Weights of a small mixture-of-experts language model, trained from scratch on English Wikipedia.
Size: 9 layers, 19.5M parameters.
Experts: 64 experts in each of 9 layers, 64 SwiGLU neurons an expert, 4 picks a token.
Training: 230M tokens, 9784 steps.
Below are experts of layer 5 (counted from 0) of a mixture-of-experts language model. Rows are named router (the router's row for the expert), gate (a neuron's input weights, with its number), up (a neuron's input weights, with its number), down (a neuron's output weights, with its number) and show model dimensions 0-63. Each number is 500 + 25 x the weight over its row's rms, rounded and kept within 0 to 999. Numbers have three digits each.
After each expert's rows: a language model's description of what the expert responds to; "gets" lists some tokens that make up at least twice as much of what it gets as of all text. This comes from a sample of Wikipedia text that the model never trained on. Tokens count by the router's weight.

# expert 36
router:499521493466481525488507505494452493474486502513501508478494486463500497512471507509453488547488490528454505531490506518560491462470455524504490460520515489505474475498485509509504571515474481
gate0:498462480511488525469522512497532515492500508446489478462481504493511465501483483539485496529485480524501496551512489550527516513524522458480447525493453501583447476517489500531531501518464484
up0:501511509490476502503531519483514503462478510423522493540498526508523507516510471534496485498509497507530515491515461510506456500499505472531458481521496525516457488522521464566554449501507522
down0:497503469511501531509524494523532516504511496467508474512538498461578500458477523479512482423519501486487517490484512526522534511483479507495518503500522497500495529495531470530443492492489528
gate1:513520507525512514529474504503533486465478480533481522489512508506493507491483468472500521514539521488494482597522512511507478516465527493491501481539533509498523525504485479471473518532485507
up1:498545528539495520498468504480506497529529459528503564472526533458494514477482464493497515495474530487515501562514490496520495521504539473459527518548509529508507507528475488512490523522503541
down1:534503506470459494518535541535567515483498483467526450487535502507477519496523486504489520534518533545499514507425468530512435515510479504498508497494466509512500468497509535561531520485535509
gate2:506495489533525485464486499529476487522508507531543531512450490514540525457479549480488470533511495462473499506517519491497506453495522503505523482490512493527516510463539480543513507458507537
up2:489508484522505489496488480517500492507472489499520461488528476518492523537504487471509488518504512507507504475429504520479527486478530496516518537562528468552511510494517516499530516492498453
down2:479518491493544521494478499460485528524470533538502489472490516521520523490502494468544535507486526473472460502465482549486467495487524479466519458531500494503477524479499492517492445493516444
gate3:476506510489483495464522472493449501475493556489463485503521544499543476527496492479552463471453503480505550503512469492525452484475480526506508500523436516503495508511462481511489464511493474
up3:530501496491482534507502511494484517507529485545452505502526535518521501462517485504493481471505504474513544498454546535483490493450468484464473508470500458537510494477487502529496482554469503
down3:482515488563559515503486524496499494515519485500477512491480453478477538485498534492469503475478495511499458528533502482467507499470527468528497514515517534539468508513526532483511489479480515
gate4:496524498527499489539484482473482492468532551575494488494465461501469513497491530533520486500504518495528464457501529486468518520479476531506508566469498519505515534518485486523497478477507462
up4:460510481516487532474504535484490476499486503508497508502554485542486477489545551476492480512502465503487526495494528480522505527488510540478476486508527504463495480505490492488503472471557478
down4:471468474500487487488508500527466488457483451456529528508511459467509499518500504530524436501516486484488503461470509500510517515502502472486497517517470494519552527515485489473476464455535485
gate5:508495516471501554504506501513515502501472507523508481557516491522502479501512480500512529524514516504460494546439518489557484453509434443474472505496540505530515491508522481491515512515513491
up5:515471503491509545498501522509486501502475504470494491469487515463502489544433494468480514480489464477500498499471510487515517486521511421511500492437508520502492503505470499470495534509541486
down5:522513453500517448500501459492502483485482497453492508480505528484496491490464505514530429448495530493449529499489504515477503562516497507484530510492467499481487537490506497488484473536451469
gate6:510493457553538527486530502490491476504494522510544492497539457501475455481473484454455494493492519494479484501459496473530488519505477530476490515486508465564503482486520461473497497478456479
up6:489521483519459533512487496473496474516453528491529520533494506509526509529525507519493501504469489497498488533519478497518503465519458460490479513493501523493488488513493465460481479493539481
down6:462462481551455538497531499500489518479460485471470479510497520518502451471459508505549483542530503490535497510535477541496516529494497472482534565518501526500509524519509499516520531509514508
What it handles: Pipes, semicolons and colons separating cells in sports tables and results summaries, such as "Pld: W; D; L", "| Apps |".
gets: " |", "|", "-", ":", ";", ");"

# expert 61
router:509495500459469523477487477490480447480497535539502530480456477478526495496477506491496487527508468498464520521514534521529467486468466523501498449525503463481471515511474516520545539502497504
gate0:499551516495518514523466497498491508473499522482508520543482488483481523486532505480515503496490446519498521497502502543498471513511478516506507490497512468489507503464536538502549492503494438
up0:454520489517538528504537529512511530476471498516522497492511490528532515559553495487468457520493521526469522477515484492481496508443517501485530491537466528491512522463494529480488503480539513
down0:528504486538513463471535466522564476476540494469470507508489505477453501509479459478438504540511502531510482502499515513457507496501522527506499493514514506558499516503556542476468460467496494
gate1:465486503527450491497470510484473489476477530527469514484484496521566473504499565470484474505450489497502494507510534515525497475500521479532543513552486540469497510526526503525504472530466473
up1:512509528507476586540462507486484488460499543471485489490512519506518463507494523512511483540504545510520475471461496499519500490480500489513530456541503515482494535480493495510495513501484497
down1:556470478503511479486523459456497481531527465517524521492502512487496489494505500527502525402489531497496467532501487520503464468510491499500482495495473507494511465472515503468486478511506486
gate2:547483513517525483469490516502517496452529491472486516520504487496499437458488474480522499498553451496501505495496486514513516441526489533498463517483514471532463502518479526494496508487499501
up2:478504456507517505477515490522532499542517507465498538526493530487475484511485497497508515505454511456399515469496475473512481488525511521470490476498448453537516512502459487512478501465486481
down2:540509451462478534509524535464524437519503479489507460492509512504499515519492512493493536513524503494459505534515461519510466504477492485528511502469496525499503479555496488514506460529507480
gate3:533532509492511553550516493520468465501515488511487524486462490488533518489455532476515461524562496477505477515507546499533531531532505495547532486465503483504536479563489501492494508470508527
up3:530510477502473512561513515489484527559512464468489488537522468501499490465476526522493490522516459477512480495506487536519541519474484509470495479494479515478502536497453547526544491471480482
down3:536467508515499487515526525490508475511487527511477506501468478454475499512474537519505481489504493511520454502460456480443520524467482507519509524498496529504473470489474488479538468485506464
gate4:481498496498448512526510513513480551504491524495486519534528514498484485515506490487505503531523507494506497519479483520482510517503469513496508455487498467541453546492510519489522489514461454
up4:510543519495507501481480552466473458477489489448477544502508511500468521511499530517511503499455515533473481487481476498532515498496482483441526498497535550490494514484461522506463515535543526
down4:484534507514480514496579492515488495515469492467472489520507524516520520516511456485490559507522480501497446452529548486519538481497497462530462505509500473487521464470494537485493497494474487
gate5:479469525475465531494467450487515527547546444474517522491460449490458493522472544527516511494505547519468473481514480575465495472489510490544510494503485492505490502490494475466487510480510508
up5:495564551452533483545544528506535512488533515518491543532491502468531508453513503488508495514498481504475457516493514535484517553487455506484490489501515488503431512482453506522467489453504463
down5:513488487495544471493508515499533494481539488506492443513527510519474473460448516517468508524505460453510513497497498455508517489527502508530525538495494473475506473475460492513527485469482483
gate6:495516533495492508499462532496497467440485495489495510522554534504483493509463480532500503495505529506460498519504494519469502529452526509498508484510500531528526528514484514496556558513558470
up6:487473503491536447503523499511499514487508504523500499490482504500511502537577508485487518559503505533491489473509513483420500535421535512489508478501488496542553547486511491463532495500508520
down6:517528503518530510528506492532499514462513512463513485460473562518544522524456475473528527476518522518489487496494497541474494527491466513536488487474474502471511490534538471535500503475516480
What it handles: Pipe separators in wiki tables, especially after empty cells or numbers, plus some prepositions such as of and in.
gets: " |", " of", " and", " in", "–", " by"

# expert 37
router:525479505480488524509487498496463456512466488505500552511487469497506505513483497486503482505511479450472522483502477483502437483449488516480525459525519486502469549508453515500526536509507487
gate0:465500480509524510507492510548467466513458500493499510501494468469508491508521477478516522514471490506514509506508522479481522520532504478485515473517499515501482484442503487512503485495458488
up0:484506488464508520514501514501506467538480486473519482486513461486441498531543447541486447436512501513531511484527526512517493498438514477519499498505535490468481514530535524526476475489476490
down0:481505517492492503534505484536497498486495486486486444481550509529526468518520510505508476499535490487542481500509468513457517506493515460495513440470522534530498479495536532480489503483508502
gate1:509506511528533495443521512472494508484489499507496506474515503503528520500501550498510512499499514504527500496483470510583494539464505493485473510484498483491514482511483523499448460510501457
up1:464480507479547532450534476539482454480498475509473510459500519479503464475495505514478506479512529490523470456515486478538471527497524449494489484507528508454487484474484495462509488502503446
down1:506494447552500479489450522482528527481485515512458527521523497533488520461507504482521482481462541484533501524496472504494520545526478483481539507515500501507509497495513426523485497518535465
gate2:479513527500454537532520488518473516474505502488489538502511506500520487540504489493500461528527469507483530523544488483454492514479482499489487535518496474447514532528496510542465518523503465
up2:515510526532528503496518490445509494518530519417463547518510492501492428513486484480532495481531494507542520526540469507495480493501508512497499544520484472493505490506519534482507462531517551
down2:522469500499487531515506542492461524444462495462500519482531501534515525490495519478489479505487495499469533511491478478480484475462470506522527509523526567530487474535520497509503475509487492
gate3:504480464482456468513496480516463498512481459531464516560459482526482510501498484519558513469543484486552498542476484466486482470515505539513466464494538513490492507516469505508523487497492450
up3:469506481505482562488508513478514498477486509502496489455499477475480481463524497460468477510505505539507554534502519508506496529510495523513557524510435525511494460488500510497502481540491503
down3:507547460481538453496525443488509560492490515520486467477505456506526527487488491498531560440533535458527486491491477495489517471492505541477484483500523468471495486535519494487519471506517525
gate4:505505539556485498486506485435489553542476509498480536499510487526482538545456432486494469497480487474461483518480507485494471460475501527505495496511532523505506560510451528492499552512529534
up4:508519509469505518475497482539486534492486487513494524502472521493472494483546516472470499493533464467481509485509459517514474505487485517520516557498509518500496504518524489502523506482519494
down4:460486449494511483526479517481500472541499474485456520497464518522547543497495481522458470502496536490548471471498484460466491479529484463481578489500551500536511484512474485487507507508485461
gate5:526508494489498472525548504532521507486524456501512520547471508506489489496473483538468515467484532518485534471510474513465461513465482472504523496523499504513497515541490451535526482536496521
up5:493490539498556490546540479498554531559517452501490470505478458478500475521553528530496431510507515503534514502468500521479457472493479486497513499543494501497483481531511529480485488472466550
down5:540471500477490477482501530493517508503484497491552490458492511501495508519500497502510492479479473504445515447518496493529514504486518518439492491487529474530478510485492501473497518500515529
gate6:488525488474486475537466492480510524487501507499474501487479503536484491479488504483468510514438479477522473521465483509499482504505449520542511510488516507483494513509501483517514534480473511
up6:511482492477530517483512546549483505493473478513498553544542512501504527526525482484469494468525508519512519474481489507525533533481495516513524495532490461533454529497497516488478497486508514
down6:497507518477498527530496519445501485478456484498501512478467550515524502483526470491543487474479533514498537519525484495473481486479509447480478483546485473500528470483459551463491525542481541
What it handles: Conjunctions and connectors joining list items or title parts, mainly and, plus or, &, but, including, like, commas.
gets: " and", ",", " of", " or", " the", " to"

# expert 28
router:489481531484453521453524482485462496515506499513508500469468454495520472522462495530494491486484504500520551540513515536513492507484501502548504496534520459444489494501477485495546536526517519
gate0:478509528497521513480451491526454494533488496497513518467549480492519506493440492497505457514491488460484512465522501484547542449487491486512485527489468492527499538506491486495486483532514493
up0:518488512517469521511477484516529453469493511492517504508525498547483497476472523446514522534462508499494515479487465470470522501509574533457525527557510496508501491525486481474485512500534469
down0:519517478505501460495464526459534538472496498521493485528500490517442524522521492533490516462459510497484484492492481491486508478519515492519534525516493519515529498461495501459516483452484540
gate1:524503550468500526506460458516475534490496494486536513489524535484479519509492491521477500476515514478472478547517473498535480527512496513524528495472507455485486498540482477523520486495528503
up1:477546457492465517537519478488509511492483503478474520508503479567481474478498462462475531518532492497514536462489475508497446470507509505495505488479480475503495482482502536534458515552493496
down1:510504533507456532456521517484509465488507507518496515530516457476463513520499512471481455526494472493510489479484506523504499502478515501449501537478434490479496527506515457432537549524515524
gate2:510489538517504497505503501485416524507474466489470503455515494509482560517476478501467476493523494504501493511476475510479509521530494526497503495511505454504532452517533525527517499539503481
up2:505505524493507500498528497509520531529508440502480495453491532499468442519580515516477509476466503531516511482464496459477486498490504489498502469506481480503550484512519492469514492485525503
down2:524516506532535513509489507482445478506538505466487493486524521547492471509536463469459501494452496481538500525478451447513544526515506529466455489502507470491484477473516484501490483457510518
gate3:510507529502508523443476497493544521513469482528477493495467504506497520524494477465498490484487477507489526492490518492504509525441474492526491508478501478499461440474547516509525512494516520
up3:493468508518518501503500479480471524501495517488482445530530456486463481479469521528487486446518467537500475537507511489480509519470532500520519523515471518464492494520476511528483510503523531
down3:490533491456482495513489458474484516451495474481529535486529494482492469484457524483517547534515506501543512535485442486510530463524478492503499497486497489484484460478543504507478513475531562
gate4:470546537468495488485504463492454479534539492534485469504477484490461523528492492457531499481468523505480512468511512534536479473485529515513525444506504520504504485468510517532515498505520570
up4:509496499495519515519509497485489531471514539502499548508518508537478474493465457513500529574523559518504520492507524477490513510475502466529531528524521511508499468492496499550471525490437516
down4:519515491509470521508513550483498501522514462545491544502532533499564510512481499499463500484485477478475548507537524501493524480507493458515527509501514498500468538540476498490454469510445471
gate5:506448500470506526453479505508486518466509499500512484420520459490492495533539502481520527459485528495545472517491505500521457494489458514531507489477510516504526513510505493471501554514506514
up5:455516548463483522495476508472458491501497481487502512466501512511494530470526510471498507489495513468482525495509475529497494499499535492473479502486544506514452475471542482457530513555521489
down5:455529475514488532466508495525458483472517484483494505494507517474498526485519490518494521532515479528477525489525482526540500465467494505452473507531503492479465468491487506505522496521496490
gate6:528529497504479496497530483466491517525539541484488527491447471477468525513516557491470481474481553530520505528515513498483519504505560512531506498528484496514515432496494488475516530527495466
up6:504433534529523462517497467502546518483456486506492508468505483500527491497499486493538538533482513480497531491524519500496503497502514486468503520528531493560507490504459532494523470466512537
down6:512534535514517485492462504534518496485541500546495488478479488516470512496536504506443484477512491544481509483550527464456539488491528521525463470450529510487538511546497509475505526506505496
What it handles: Single consonants and short pieces inside foreign or unusual proper names and place names, such as Ol-m-sted, Lud-l-ow, Dik-od-ougou.
gets: "m", "b", "l", "h", "am", "j"

# expert 30
router:514522521473497523481528501522479452473533519506509519476473525496505477546493476521451460519504468493474514494488551551536478479477466516539483460497514491486507498530474475495510555507472485
gate0:488518490530535497453523515526481472500523484488477515509498512502504499483500553552483498504480504448476519494490457518547508513535494549511494504517540506496503472464514510476546483514474453
up0:500512525470502484539508509533470479485478532525514493461525475534510511541485501488513513490490522518532465489480495540508465479535540507503487426489500514501459486490495501490508439512455510
down0:520540454523483460501512522521515518485484512533490502473510516525498508488518518490460558502509451507449499496522498551531465453502495496490491513455519507462515496493505463481501501526540471
gate1:472493501487508498495482499496466475509526492521465504497511496497478505540504493541528507434454484475498484473544539503529481497489503470532504457541470523461513511468496497493442518521548500
up1:486509473523509494533511477511493534518452499542543513516527508503484497531473525499533464561514449495492496508514457436476518497519519495511465504513474468507478505540496489487492463519512467
down1:489462508509524505533519501486519474536471491537516473510506497508497483489495540513553486507494513521489482525493537512474475489492519435469454469489504570511448466494496483538459490523511505
gate2:492512538521532526511497513491505532476490505511495520528488502554520457476507503457505524475473481507499532514497486491481527470471442474510503475532524452445523467479499483524478507464432465
up2:534484504434504491489514507558525466468507464545499460537500486456538519493492482518484510522491516517485498500517539503477508510476479485452487459489492492504511503487501488477503506527516455
down2:518541477487523528486474479506523517507509508540483482537510501514492470495465471500552509487470513432469487529518470514502514513487509538477511457509485532482474554463460468473498523519500457
gate3:530537455529480475520485509519530518535480545520480509505434482489506472541508489510495521499458495513462522519508502521538527492502492490518511473503505489505540560491480478497507491488494515
up3:477552463511461529494503517498471528477495517508484485485479571522490471453497475495475550532476537508494524508491493481511489481479520480478461505541519499574486500498497523463498541521561533
down3:447510501516533489491489457470483489507486527449465485475500531521493465489501487513527532455519478513496466506491515507500463492486514533485482530464487492488468533510516508487523490506511458
gate4:487504492553431504509478441527514474461482517496488493530503495539506512480501500522475471526499483492500484495518512509515532488535487526508463460477521492514505510479524496488487494471510472
up4:490554478521467479490444503525475497507535513478524451480523500508503474512472527471470486477528467514506529488489496460533503501523515482448496532509490483480479471455501472541466520485512515
down4:469490509549487508535478457528469483448492496499432538495483516523509469519555492520499544505482510487537481511516483459462475526481517490507518501490502488514501506487507498470527518490486537
gate5:498463538518486539492513470543514489457479495489535451516500506483486473510503458495552523514512500475490506541527533503527519470502502482484456486514555527539519514535503490475502523487480502
up5:458442536489497488518481527522500481552478532501492480438510534522499503516496500549548502513505525490461528482489508511514537497488510492555499498504491551510522499462489494501513482520450463
down5:522488503517466524527523475481487508486477519523459509508491505508501496473523507464493459416472487468500474508467493442513491492524489452500481510508449449520460493515520481531528534467503535
gate6:491484489499508523477514463491473469535475520514522472519481511515522541489486489455435504458464479474521463498482496522472490497514575508527520521513466473494484518514505502516478538491445463
up6:484489480483516499522527512503506478500526493475494537473466481478501506515502518523475514487549486478424519493525488504502527458551495502458497518483512529515526485516549495503507547467516513
down6:466464494498491487507501541517476510491527504490556472519504500487520444435502472483508557527490528473499454482480469507502491496473476513488494480521506437505502459474488530491491522541554509
What it handles: Sentence-final periods and line-initial dashes in infobox-style bullet lists, plus coordinate decimal points and colons, such as "- Operator:", "California."
gets: ".", "-", " |", "\n", ":", "|"

# expert 41
router:492516508437486508442495522480475488456502521504493546460476495466496498504463519493453462550483502507478534538506501524497470487469488512466475480508506500524491505509459497520487535513466492
gate0:507520489491492513501554518505487482484513474464544511508466500482512558498473496535443570499483505500492493446465489511512532459497480516504517490524438459503478539492527523530495484495467479
up0:507499455441530442509524515486480537469495515476537510485490457448481510538500505485510517485483507474500498470481505504522470457540530495475534493512506494495510465498547523511504509460512534
down0:522495538501442502504497465505528468520515503484500467521491518481491500518469457566485519458493476509507485469470475476458478486486460465526462498469472530516500536467497519523508485493525528
gate1:572501496509526479465481507511550472440536478531491539485497521489488512490502504493476486498497455477508533517485520531524525498497482523531529487524504475495435518500511463443507495494448467
up1:533496491500495515451462464500443466472518491469506523483503517496467491497519551470545490480506531529464473520516461491486527513502515551460504523504489523507488503504517480513451522507490515
down1:487509526503467508473491481474534489443477488500491484500487499538504538517478505470472516495506488498497518519459507507491505484496516459536507468529500500494454496459472512445482473490498462
gate2:498503498495468484499491487473480473503535524440492519474505474517525458518492500508527481499492553506511506531486480515495468505471457470495469498467495491468530523481458474507495560535487473
up2:542524525534533525539533538523493499503502510484541492479508522475477500489455489477434531508536506494516483519516507541510477452530487486505453471470468446519466497502492526505506505499503496
down2:470554508478480483512472473470456461476506499483481503491493527549541481519442503477488495496539495515515532519527500516459509521503493503514513536512499527514500513488542502443481478517507506
gate3:514494513489500506505473526477500469490505543507490506465464475515494497482473552516493487505510502477489475475497451467499494535492474502504424500498481526486469488523467463535490488526480498
up3:535542505476497540497523491477549521473479537465518485497518523478520498475461537467468550510490487497516448489494523524507508514456469554531474463513488540508506510483488512516490492464491517
down3:503515464489490540518468504514522524495485460535478541502498502446500509530503495487468438485490509497497487499501453496537503508501500463479509491486484471506478536515509505538464477511510494
gate4:461490501459487499513506455532475499508487492471489495500460538502498518524518548498501482513531512509513479431530507512501469471509506552489492479494497501508513532517479477463513474496466521
up4:558527478475522492453494466493517536486462519499497452502505533486479521497531541509502517469506544508506464529530493531439497517505494524488476519446507481493512521490465508514495484500508498
down4:540442475451481514532485513514515498500476490509483484457560520478475513514495464482533541520508516494502514471509502516524518527533511462476514488499476541479472447492461469438482478523481493
gate5:473500549503522474508485479445485503489522481504497548507527533502455541506486495543497504485478511472506509492487505535489467502488514496523536495562523529483490504466458516517510521468438485
up5:491478498504461465499474503505523511538535510532516498495500480523448455497537506505501471509464450496519499474527527545495537486499491516496479505465487496508522456504462543473538491489480475
down5:513514469533527527491471488513483535512483492488512511508489520464468463488499502498480503514476512482513500487509528487518510511498517509525509498519516509476535503486451438474521477528476476
gate6:533534507508524486481505510494464488494516481489540516494479512470485519502508564482510488483512513488527482483507494458477508540497507498454454493517491505524490506481503501552471504490521495
up6:483458524475504499520495489548519474463527530465472519539516553539509500497496493463507509513474482494516540489529474514485480480524499461543530498476565477528497521441483502515476520472452451
down6:490523545494489513535530490489522533468526533542445484516512469513537487516561521511504450503522463542505483473496485497560504504448495466506538509538515463490468495471476504522480483483480511
What it handles: Function tokens like the and The, and table pipes before names in sports results tables, plus commas and spaces.
gets: " the", " |", " The", "-", "|", ":"

# expert 24
router:458476541490519553466525509513457494527491527480516551468509455468492482501473479486474503533504465482496499509513542506515485503481496534520521461497505474510493515519447511507504509499521494
gate8:497536516464496478512484523522486546536495512490518502519489513496494497500535509514501496545530487426531487478496515538523472532504499506493520494482512482524528493516536497528562472501453492
up8:496476525470466464529517469528458511483525456499488523507490465522483533464490544488515514496444542523549496473478483511515531488493516488467488513466539533458532534517473490504504498488540476
down8:530522544512472510461525483496484490480522497455473508493485485530488520531522502504468484531492512463476478461517504465514501516525547506500538463514510475501536479518513473488518483508539516
gate9:475490603505496516497504455511483470511503495529517480513529489511444510509468528500490519506475469489501538488478478458494444486472473507482498498487479492509521522480506524528463532476508477
up9:499480507486492503517547487493463480504494487519456510526533515506491499486472500456495468450461534493480507504457499482497481495450529444451431474519447472530508465490510492477498498497509498
down9:500508535460526501452525483515478570537529534497543458486486434517498510521481490428474488517493502495498489490491475481516477495510509489474503493536459462532498530507572496471503490472492497
gate10:541505536492485474489495464498574476539485473470532473522492515503505503547511521517517507544522498517511565515492463536497495476558488489474530526453490475509505463507498493528471483484528481
up10:480465481495492489506517548561489484500516486517528471545491468539520498522510492456546500499460515512517483447520526499511504469461500515474524480490566527470465492516509509499501470493454550
down10:488517537491505514472497505502528459541513534528494493492499468489495467549528518477500463536502479448508486477535498476521513533503513514520520489534484505514480493498454534562489514481489474
gate11:521458539516535504487528497538542512480512544491488454431478504499504443533516474537492477509509485504511496470531508462463479496485514461495446498447499525505474466487511494522522519512460505
up11:507507507467478492497434542494475502508459491438513474486497463525503520495504508514495464553513496472490534450492485514529488489500498491471524479476547503466499531504486543539473514506482522
down11:469465507477490477530475531446466473495490489486515473487532505511481484507499471534524495502503486506494525492532510507464538517514508509459536492504531503510519460538514537506499480519500522
gate12:471508535512538497500490480507485513466514491462500515517458482468463517491483479477490531468523493457473499519487507488546521470511539493554521474474508476516469510562502490476522507489528524
up12:529488513504479512501540519478528468467501508517539485493479520510540484498516529462505453509517477472501534466539471465508512512495437532458490512481506473499491541491506512505488482507477521
down12:509523514502523486489456460509512488470480489524550495500489457546489469508508506512521468452522520531539497463457510534495517494475517497482512489514485472492442531502483491524528543545467506
gate13:526538528493525499511541528510523491461522471521522557500528506444510521504508502481535469525502527528470487449500548517536499502465516524516508499514495526449480462531480496527494438540508495
up13:520540507481498491508523492544519472497510523476499551539483445518491527526520518523500480499513539500505524475423532513460472530508458520497529494491494531512526505468487483558503488538513506
down13:476514530499539458467515504486497535540491494550501518479511502468545516487479527495478509501504492489522489440468465472499514530512505515506506458506468499495503510557479487498521504571501505
gate14:450489475477500528457494513491527426506467510521463489491468527523503574469520474469516509528525508494527473508524476488511537502455473533523469485498522535467489527489479522498465503439486497
up14:464516479519487527480484461490516524504504515467474472454503531522511493524494480480540491490518477513500534495512518497504513480481523537508507475547527517466502507492491503528536495482469506
down14:512543501498498512490521487536517508517545451494489515533461493518514497507469509498511484482517489456502452480527470532493485469536500435482465499506510512500486483496484464529456485470520498
What it handles: Mostly the preposition in/In starting a phrase or sentence, plus the and other short function words, such as In addition, in 2021.
gets: " in", " the", " In", " an", " on", "In"

# expert 59
router:508491507508466517509538466498492477510521535541522523486485515487525510499449514508473519536522486495485523503505533525499485468493468502514510469503487448507461483522492524488590536471515479
gate15:525522534492478488471479491498494492549529523508504498467531469504487509449478493500480572543487479491477495452473478484514515432526467505503536480481499480484479509519504513496511546514484522
up15:513497531486531468519521540540515459481497513536488524464505473464538535490523504466526457489474510493502503503476481464489557519479541477513473491477502495544539505514538529487494518515476543
down15:497525496518461509509506475515479475442504501529488553552527497521514459463510479465488504525504481460517533476504519499489503477474506508472491472486496521514472505480479506521482492536497514
gate16:505490486555487492504505518515518523534499503497494518494532515500468495545493520483470474518490464504502488511468521500433515536486453517547491476525502464511456496508496501471536538519511467
up16:461548511515542546492495473556525556482506498511474471506527464541483522505540484545518520480542523478491516492501534477481479452508493486526517493531499487496519493516498510486496506495481474
down16:495513478486465524541480501445504471491510515505478506490518482538481457486500487514485475519515460458486516486508509491549503529515481529503493483473494495516485504498527479575516485552491465
gate17:492478501511527555510536486500507490510524513499538507478465517524474552535502498518489515479495525464453521513502515512504494492540538529494481466526466533490548516555535470508530523502496529
up17:498513485497523512460529509500494521498520531501559482517504492452550480509501523485520489460512517500499541470491493476506469521473522514513486517444506488515514463505459500579489554503463503
down17:532542518504547507514523472481470478469476508456514490550463490488462481515413523511508476498499482521485464496493514507511524499427480481520531518516480493475510501529485511491513510515486487
gate18:459484475488519481498473501521499539496501477507482503482480512475498509500484463476504500524536522494507524464514501504506490482470479470472505497524478519498491503529462522525550503553491512
up18:489524522500551470546510521506473491476533513457503457505554489475472472513519481475479517501479522497505523479478456527504511509515498544440422479525490480503505494504529549517489496488497541
down18:456545520485518497473495510485455520503516484531505484533495511442478478501486516476480534486502490501462511508477517505460496482528451513467468462501476526471498482486519542504448531503530501
gate19:447492493491470558462508474494494466507513532508507497533475574522521478512504493507491492490511478508487501536482510496491515507499488477460535468505529517520486513520464501507498518536538490
up19:466433480495488482507535515490506500491505491458509520504462491511511492522479486516441441455511507509536550467450512518504499484530455466513485472495483501493525533520460479480518492496493483
down19:490472537502544493511485457537497517475502516467463484469515534503491489447540480489508455470500469489479471495483486514535468462498469501488548473520553539487499510551494497474485509474532527
gate20:522508506495468512487496514560518468499519499504553483519495559469555525466489468501482497519470519494528501510499484508500430499480493476506552496443520496483494520512512475533518478503527489
up20:516482511500443472513502482510497511514490519492536485490495495466496478534456516528496513517541527568496506516542541507493483496500503486474498470468540475512514521507505485550516467495477563
down20:476505521536504490550536483490557515484459493498465497506527451494532487546481499516485535460532478482503488459452519517525507532509467469503456475492480501520478484496524495487545480498523507
gate21:457488447502482454502499493513474490514496499525562504487529449535475502431523514507498499463534511482517474493486481533530514480513548508496480500471533482520479477453501551559509528479507505
up21:484482565475463542523519524515511493516493497502482479513499521497486491495529495472510528488460546502511478530508538508471465554517443520495497490493501483480489492499483531537488515520492515
down21:463487508521479523458476523489515471509473488487477484487460485431491452552516459536546529515528478490532517492477492523538445512502499493520522489496527502520515496493516475431478488494490478
What it handles: Opening letters or short pieces of lowercase technical words in biology and science descriptions, such as r in rhomboid, br in brachii, mod in models.
gets: " r", " R", " l", " g", " s", " d"